{
  "router_score": "sigmoid",
  "optimizer": "soap_variant",
  "lr": 0.00383,
  "grad_clip": 2.0,
  "batch_tokens": [65536, 131072, 196608],
  "dataset": "wikipedia_en"
}
Below are experts of layer 6 (counted from 0) of a mixture-of-experts language model. Rows are named router (the router's row for the expert) and show model dimensions 0-127. Each number is 500 + 40 x the weight over its row's rms, rounded and kept within 0 to 999. Numbers have three digits each.
After each expert's rows: "raises" lists some tokens whose logits its average output raises strongly, later layers aside. This comes from a sample of Wikipedia text that the model never trained on.

# expert 20
router:460508459493460559539519471524558514498611524543473512527432481494448550588501493527497514524548484543517483501476487480419529472532538520504489504459443507509517481548478514542483459517498514434530479571446518520501450563515531451497486477484564431475552468493406476482504524457474423473533453504480517592543476543503505477568531451496501482482567461512550479541543503350476512494533
raises: " |", " (", " –", " and", " -", " |\n"

# expert 13
router:471506423410534488502501516505540474571505446469484499484490520570533543564514434534465489527479362465508465473456522491564515548541446494472492455527504551527484524602483514523508446542564495489465497505468442442482457574455510462461476532592458483535526483461487540511489552403497462545523485490508482598487448490504503474556506504494474522529559473482517505482497476505474523533494
raises: " of", ",", " in", " on", " for", "."

# expert 4
router:461525495492500465518516459453462475555646461532496515447467478479467562578464487443514492561435482502528485579467476568503549534476535511467524532482534539503493504546531470537500461480447476482433450493443488433510499542390476532534471495519496518530496544533450478477509490543511487512550507486540518449476601554453456533497513491386557459519492487505579528494458471542448510498481
raises: "1", "20", "3", "2", "5", "19"

# expert 14
router:497457476556525516512528569604577479552573502501509445480503474499483505575450496462448475565506510483548428500483440473489505441456529484473480520476449579542532551510411420447520516535477459461505453471495514495568445421480516482500538477534469483539537507466564469478488602422480495446504468567513539558536550470500504520471534552464528429543503503472506446461525491538581537517510
raises: "=", "-", "Scientific", "Member", "Studio", "General"

# expert 26
router:455422492471493558563500513490617483499596452512513533529502492483538499595491474483512507575509489576464479526472479499525519491440481459516526447550448496510464552442478458485523553551548476476502499508549459486487494473460481476547513434600527496573512546495549538507480446414499453493538501549475477482533545530506438522446464480491525504494523492481482455462500506529561495432467
raises: "0", "2", "1", "3", "5", "7"

# expert 5
router:457461434496498540529517502457594456568546470417479510496484541525459511593493449478520512556568438477481546503479504409496491431481483436492516520546533536502505455544460504531491540527466504466512525544508501453563463515463521464500474507471515493529491531507511458523549537450526482452458395542489515457495509564549485468533564475538513467546468536549527476537538504478506536532541
raises: " |", "N", " (", " |\n", "\n\n", "\n"

# expert 1
router:444503459435491504432542458488560506516561513452515547476469442556533534536545519398478491519455467519564472505439440497498582512483548440516531484527452528571484463522440534437541509547498491487532483523505446451474460545471480510472479459506444459563462540461554548527523534453512419479523416549510519542540535541508513502498515497488521471471513488539543442518452529499495531535472
raises: "-", ",", " and", " to", " return", "–"

# expert 0
router:496478425483501517500497516568508423537477456493497571433449560456502520480528561480464491507538430513552475528475507565550563506509453449520548508563411515495469500458467549512478565516538432436589505480468472514457483520433539522569515501539491499501534515521537468519566497511456454514564507551545501501477471509448492460479524464377493553474510529561537507494539555471523491540492
raises: " and", " as", " with", " including", " but", " though"

# expert 17
router:499466496465436462502517518554449508506564513446522562509495563581499508553555495545517496558513467459494511431482397537516510520474513543451484575479538515501501490531474502562552487508486421466502492502498474529447505526467495470431462528509529466518493473464552496525465527534500410509450465495496519497493506511442542518540514522491563506504496516542498476513458519536432451522449
raises: "The", "A", "==", "In", "|", "One"

# expert 23
router:507493498527495478530454498558491447513519514507482500535526537438510558488549586472472507575478506522437500506515445466421583448482564525487537507509503567527477456493483478488509472535541498464584521465511486457501506521429519520471525522536535413527441484465485527511507551511494473415534455524483506504502506483518521486520493403493507517561551520537542475459479506485411510514506
raises: " also", " w", " later", " made", " won"

# expert 29
router:445478497529457462488502411508502532509565483487454435474555489474519431447513463523465540482545440495494475538454457496489461513481512461456471515486491497527487505579522469534476438552494476512489529508491497581463500524513479582539496481566519439536469499498443504535509518424557497516385502517528506545506555488574412463544464477454557491460486514480498519474515515542372524467532
raises: " a", " the", " an", " part", " well", " one"

# expert 21
router:495510528445480536514504494528481533494560470483475545537490494479594508452497515540566550475480460477498497523518337448442507505526487466507554508502494538568540518527443460457479562550489415532467543525487470454449472486466547486473504521482490492514537523438473483438445463455396407473489512514499570556545601521512485506439505494456521495472508518561559499509475579527490469491484
raises: "s", "ri", "ay"

# expert 16
router:463458453461461521493543453472575501512576440447519539497441505572554502585552486463537555543490493519551518498442462469455548449460508437473552458500435544543500467536429467499525515535476475436515532515498435456489439594499475490484483473534522520568478562485531558554560497429473433493489406525460538535528488505520483504507511447476506511441516468505557478454500575493477527495483
raises: " the", " ", " of", " in", " a", " ("

# expert 38
router:477464532425501482526523493526601515584519553546519569537526550463545511486514468529533510524486494528548517495469475566493543539395479517405499434541513500516451496415547517496465518497463459454578518563530547541456502528464474507441464577463500476453483475479516479496446523557483499475475443564467479485520530477464537525478575522507505484549479524433492486512491500409543536528511
raises: " the", " in", " to", " for", " on", " as"

# expert 28
router:475441438465457533471535465439515478502587447457529563496449507559571513559521518477501584590471516534536543457458428509471522470472512455474536465529443555525549453514455440480558497582500520437538525519508463479496423585534489506506460512507535484573495534451520528530549559427464405490482432559490552507501519502506476520465516474470494483450509473537548468523486551495468478486481
raises: " of", "'s", " for", " Albums", "s", " list"

# expert 34
router:468486462442527507508445489564480480522539513506548435526490503538530513485532462470561463492444397548570541526466497502528581487511493492528529486505509455529471491491444445448508458499549485484515511529489432497494481553490482484463496451527490574530466525452495449561507504417476485472458528512511526458545461493496488490508504521494526440503509524468492425457464497513501516499474
raises: " the", ",", " in", " a", " it", " all"

# expert 36
router:422414455515440501498518417457479451484570433486515477430415500572567529533556559449452472452476505479598527528452483489412503517516494521530539504522459541541486541548519512482522471518501508468513519562529462526524445522485507520470482557486552436552499529550539498501484513467500459493477551543498564533523582541458510506527495444494595513459450519519552424428465552563522529483490
raises: " and", " to", ",", " s", " or", " l"

# expert 22
router:475444435441425529488452459493556510507550421474555562507486475538545464608581493471522549573491502470506524552457527544498500507478496472467484427551501518510476480523470515504438529604512474524544511453519439569579449599511468516495494448506497503559514521462454511584532564394490464504490473480485536615512446523502479460533510500472550517539503427501512488512538549475475512498392
raises: " ", " A", " C", " No", " D", " W"

# expert 6
router:444441490499488457464534472507562474492571487467482534502444492529536512540541489498499565591449492514544524482470427494467558471492512451450530453522410546553493477533429472470503502562500511424555540527526420452505443568515500520468513453545519488544498552447512522526555538419483430486463430545480534546519511504531486501494509436487523526465528489553567483471484574544465540486479
raises: " ", "14", " Notes"

# expert 27
router:569473507478454479486529483514525555486530530506554446555493492519516467561517550462459472464488471426558524452503454496457496464524462559415581438458452493527491511542467451555487490550484473505491546482518497519456485563462505539515449560450479485504455541503511479534535551459457497560483431529479612573537557466511564491482521518452465586495517474469546510515496560524553462481451
raises: "15", "weight", "14", " minutes", "12", "75"

# expert 7
router:463509487500523493475493530525507495586548435483499546508524487554588438542522449493468480483432416483539568514449446526482508442460513484426531498501411515538532445562422446450551599500492458440505539461506533500507520498435534502392530495532530530497503509515488541422486540532489442473535531501491555557456532473527521561450505415462549470483532481529537444453504595515493541486498
raises: " the", " ", ",", " to", " and", "."

# expert 19
router:419449476470461486437555481424579487492520415479512533439459483522530494521513482462529555562459501498533507498460491478458569486498512486457495471510471606572445435524382474501511470555516441433498519538471447487529440518482494447486508478518554479544514548496540520554590545454522429498477469522459513536521517503500513496517535455520518515478486500534532465518494529509493550483492
raises: ",", " with", " and", " of", " (", " by"

# expert 3
router:472456501480495515533493519526503434498537506493467505485427515482492535474488537567486553443494512504524479438465497440481510546462518426554579587498501534533509452448481519467523507474521537462521512546536475509487495516524553450515549542513524511489554454516493490436493498527483493475510477558474577493538524510544549464483518475484572440502530536490497459498555504545528494540483
raises: ",", " (", " and", " in", " to", "."

# expert 24
router:516464525491439472537503506498477476544586491485594507460543467562499484558522503560515463452494428585577418418382376529440518510472504496414499490424498587551488539516450488514465477521516444481497487492545481500462455522525435509486501512523431466534458497485570481478491573465402425462468528517556617490525586524496491527506502534479482516512544453571527414535457542480553509427441
raises: ",", " and", "-", " ", " (", " in"

# expert 18
router:484505485514445496480487394494551529497539513498520487472534551528523545524525526461508499469514483542570468469476442502516471522453494461492494461501475518550531580537484467490560522544523463487540484500512422487520481540485489519450550500533502542507447562451466493565507580498455454480504487498485500487519484428470494475551532517466533496475598512520578522517481495539439508509463
raises: "umb", ".", "uts", "eb", ".S", "aim"

# expert 39
router:399477456426555474598534491518449449538535448483578495445577493454477558483457509493505522503503467555511528540450384508399534531449478453499499530545487552466533511556489445445461436517475501541495511466460464483482450507447537482509514468507508529583537506486465465523531515465430473479487507517489526497570573527538480488547477513500573461478596448452542480524539524431528531533465
raises: ",", " and", " (", " in", ".", ".\n\n"

# expert 10
router:519467464511528495528502544554527551540476517442508504484544495528564472492502478548533449467471452455541479577505507484492572567494514473472524553497569570472508501536549504484564474512413475445495481434549488519544511510522517492439458503514461452487490524518512496555493487454405544558556505471518567490558566482483517480534428504521498569550471450532499479531449476453422471545499
raises: " the", " a", " its", " ", " an", " their"

# expert 15
router:492500505529433500564427414539476502550490466488555534446519427451517463508431439533501511517540478534553467575491532476437507515518566470450531502460514513550486493526467535433444511486507521413546497522501367583415487526479476477471482477579503457481564458445434464420452503521482506489467500557545441500550482542513494505484540427485536503477495473572551538415466499480453459576485
raises: " ", " the", " a", " N", " —", " c"

# expert 31
router:451473451454470527506522461434598512501573465451488523501463506560567555554533498450519575561489477485570518497423419464473522478468524468479540434504464546573488463524427443494549499566512501441556565546522424427505437579512491511450484430529519512554488542474499531521535538469486450475465438524500536554485477514533500467508508438482515493461510500521520502489481552490485510519440
raises: " the", " a", " this", " and", ",", " "

# expert 8
router:464516492563442549540511503491543497523531537504496450528431516490492494501516537470426465542500433468523537434500476467493555492471568477444514489419498551502489479488512512468501483475457510427568499531442489477529469549535501488498580436533466516517464453520517498554488497491489488525551496544481480486541474489590516481521528513503480553504564442560548450531511545483466500483498
raises: ",", " in", " for", " of", ".", " on"

# expert 11
router:499494549464409502493470486405639522481464476493586544447506512539529453601546548522478587544487496585505524494435466419471536483491480466521512526521493540491511528524404501456501510558493459501456568482506438496517483483528523511465553488527498511553461550466490561511537473460454448520481365478491471549507577545512529514521524416474492438508544440466571505493480587491484484389503
raises: " the", " a", " ", " its", " further", " her"

# expert 12
router:461500503521450453541531450505538439526645500455479510482514518483630528559482455528531524485503488508575434506447450510515528486481550504437531522446480545463495498512400485565477465494484516557551503472459473502543438543446531554485516515548501497480527481464563467471526549465535416508414438535497476520483565466466466527491500479430459423535425556433513486560553586435436547488474
raises: ".", ",", ":", " (", "s", " |"

# expert 2
router:480526526494496503453507492501555464480567497380519520484475523474533489535577481467546545576525452513502570518507483532499576438472494433409567410511488490540498488458464446500580518499490424466505530561468477446457510538508532443588500473503483542516592528449516519551456554453511494483524482526439572469539507487502526519532544488492496465505558502561537515446475536512477521566456
raises: ",", "ing", " It", "ings", " of", " and"

# expert 33
router:461502396506575539518493459497547529556530468553512593482494510539519483526482504550529517503473472527626513453439441492489638531445551466483456497515506591498484537458515528465513509533477475491511504484557430507432476469479471496496506496549482446500477443426459553476518525503508399416515500562550503497517597509533573419515533493527509509521505476504451476453443533470412520537527
raises: ".", "1", "9", " to", "-", "0"

# expert 37
router:461486458504469536527544455497529525523586513426494522529500482541530511552516519464498552567469508465532534467446456473451530494469577417434547455536450563526514463543441456432502453532462502447517573528511463443528424585515487504473522434545526530567506537466519516538507476437499441461527478556483550508569467491547497506516505441483518527450511480528552452501480584508480519532470
raises: "h", " in", " and", " of", " on", ","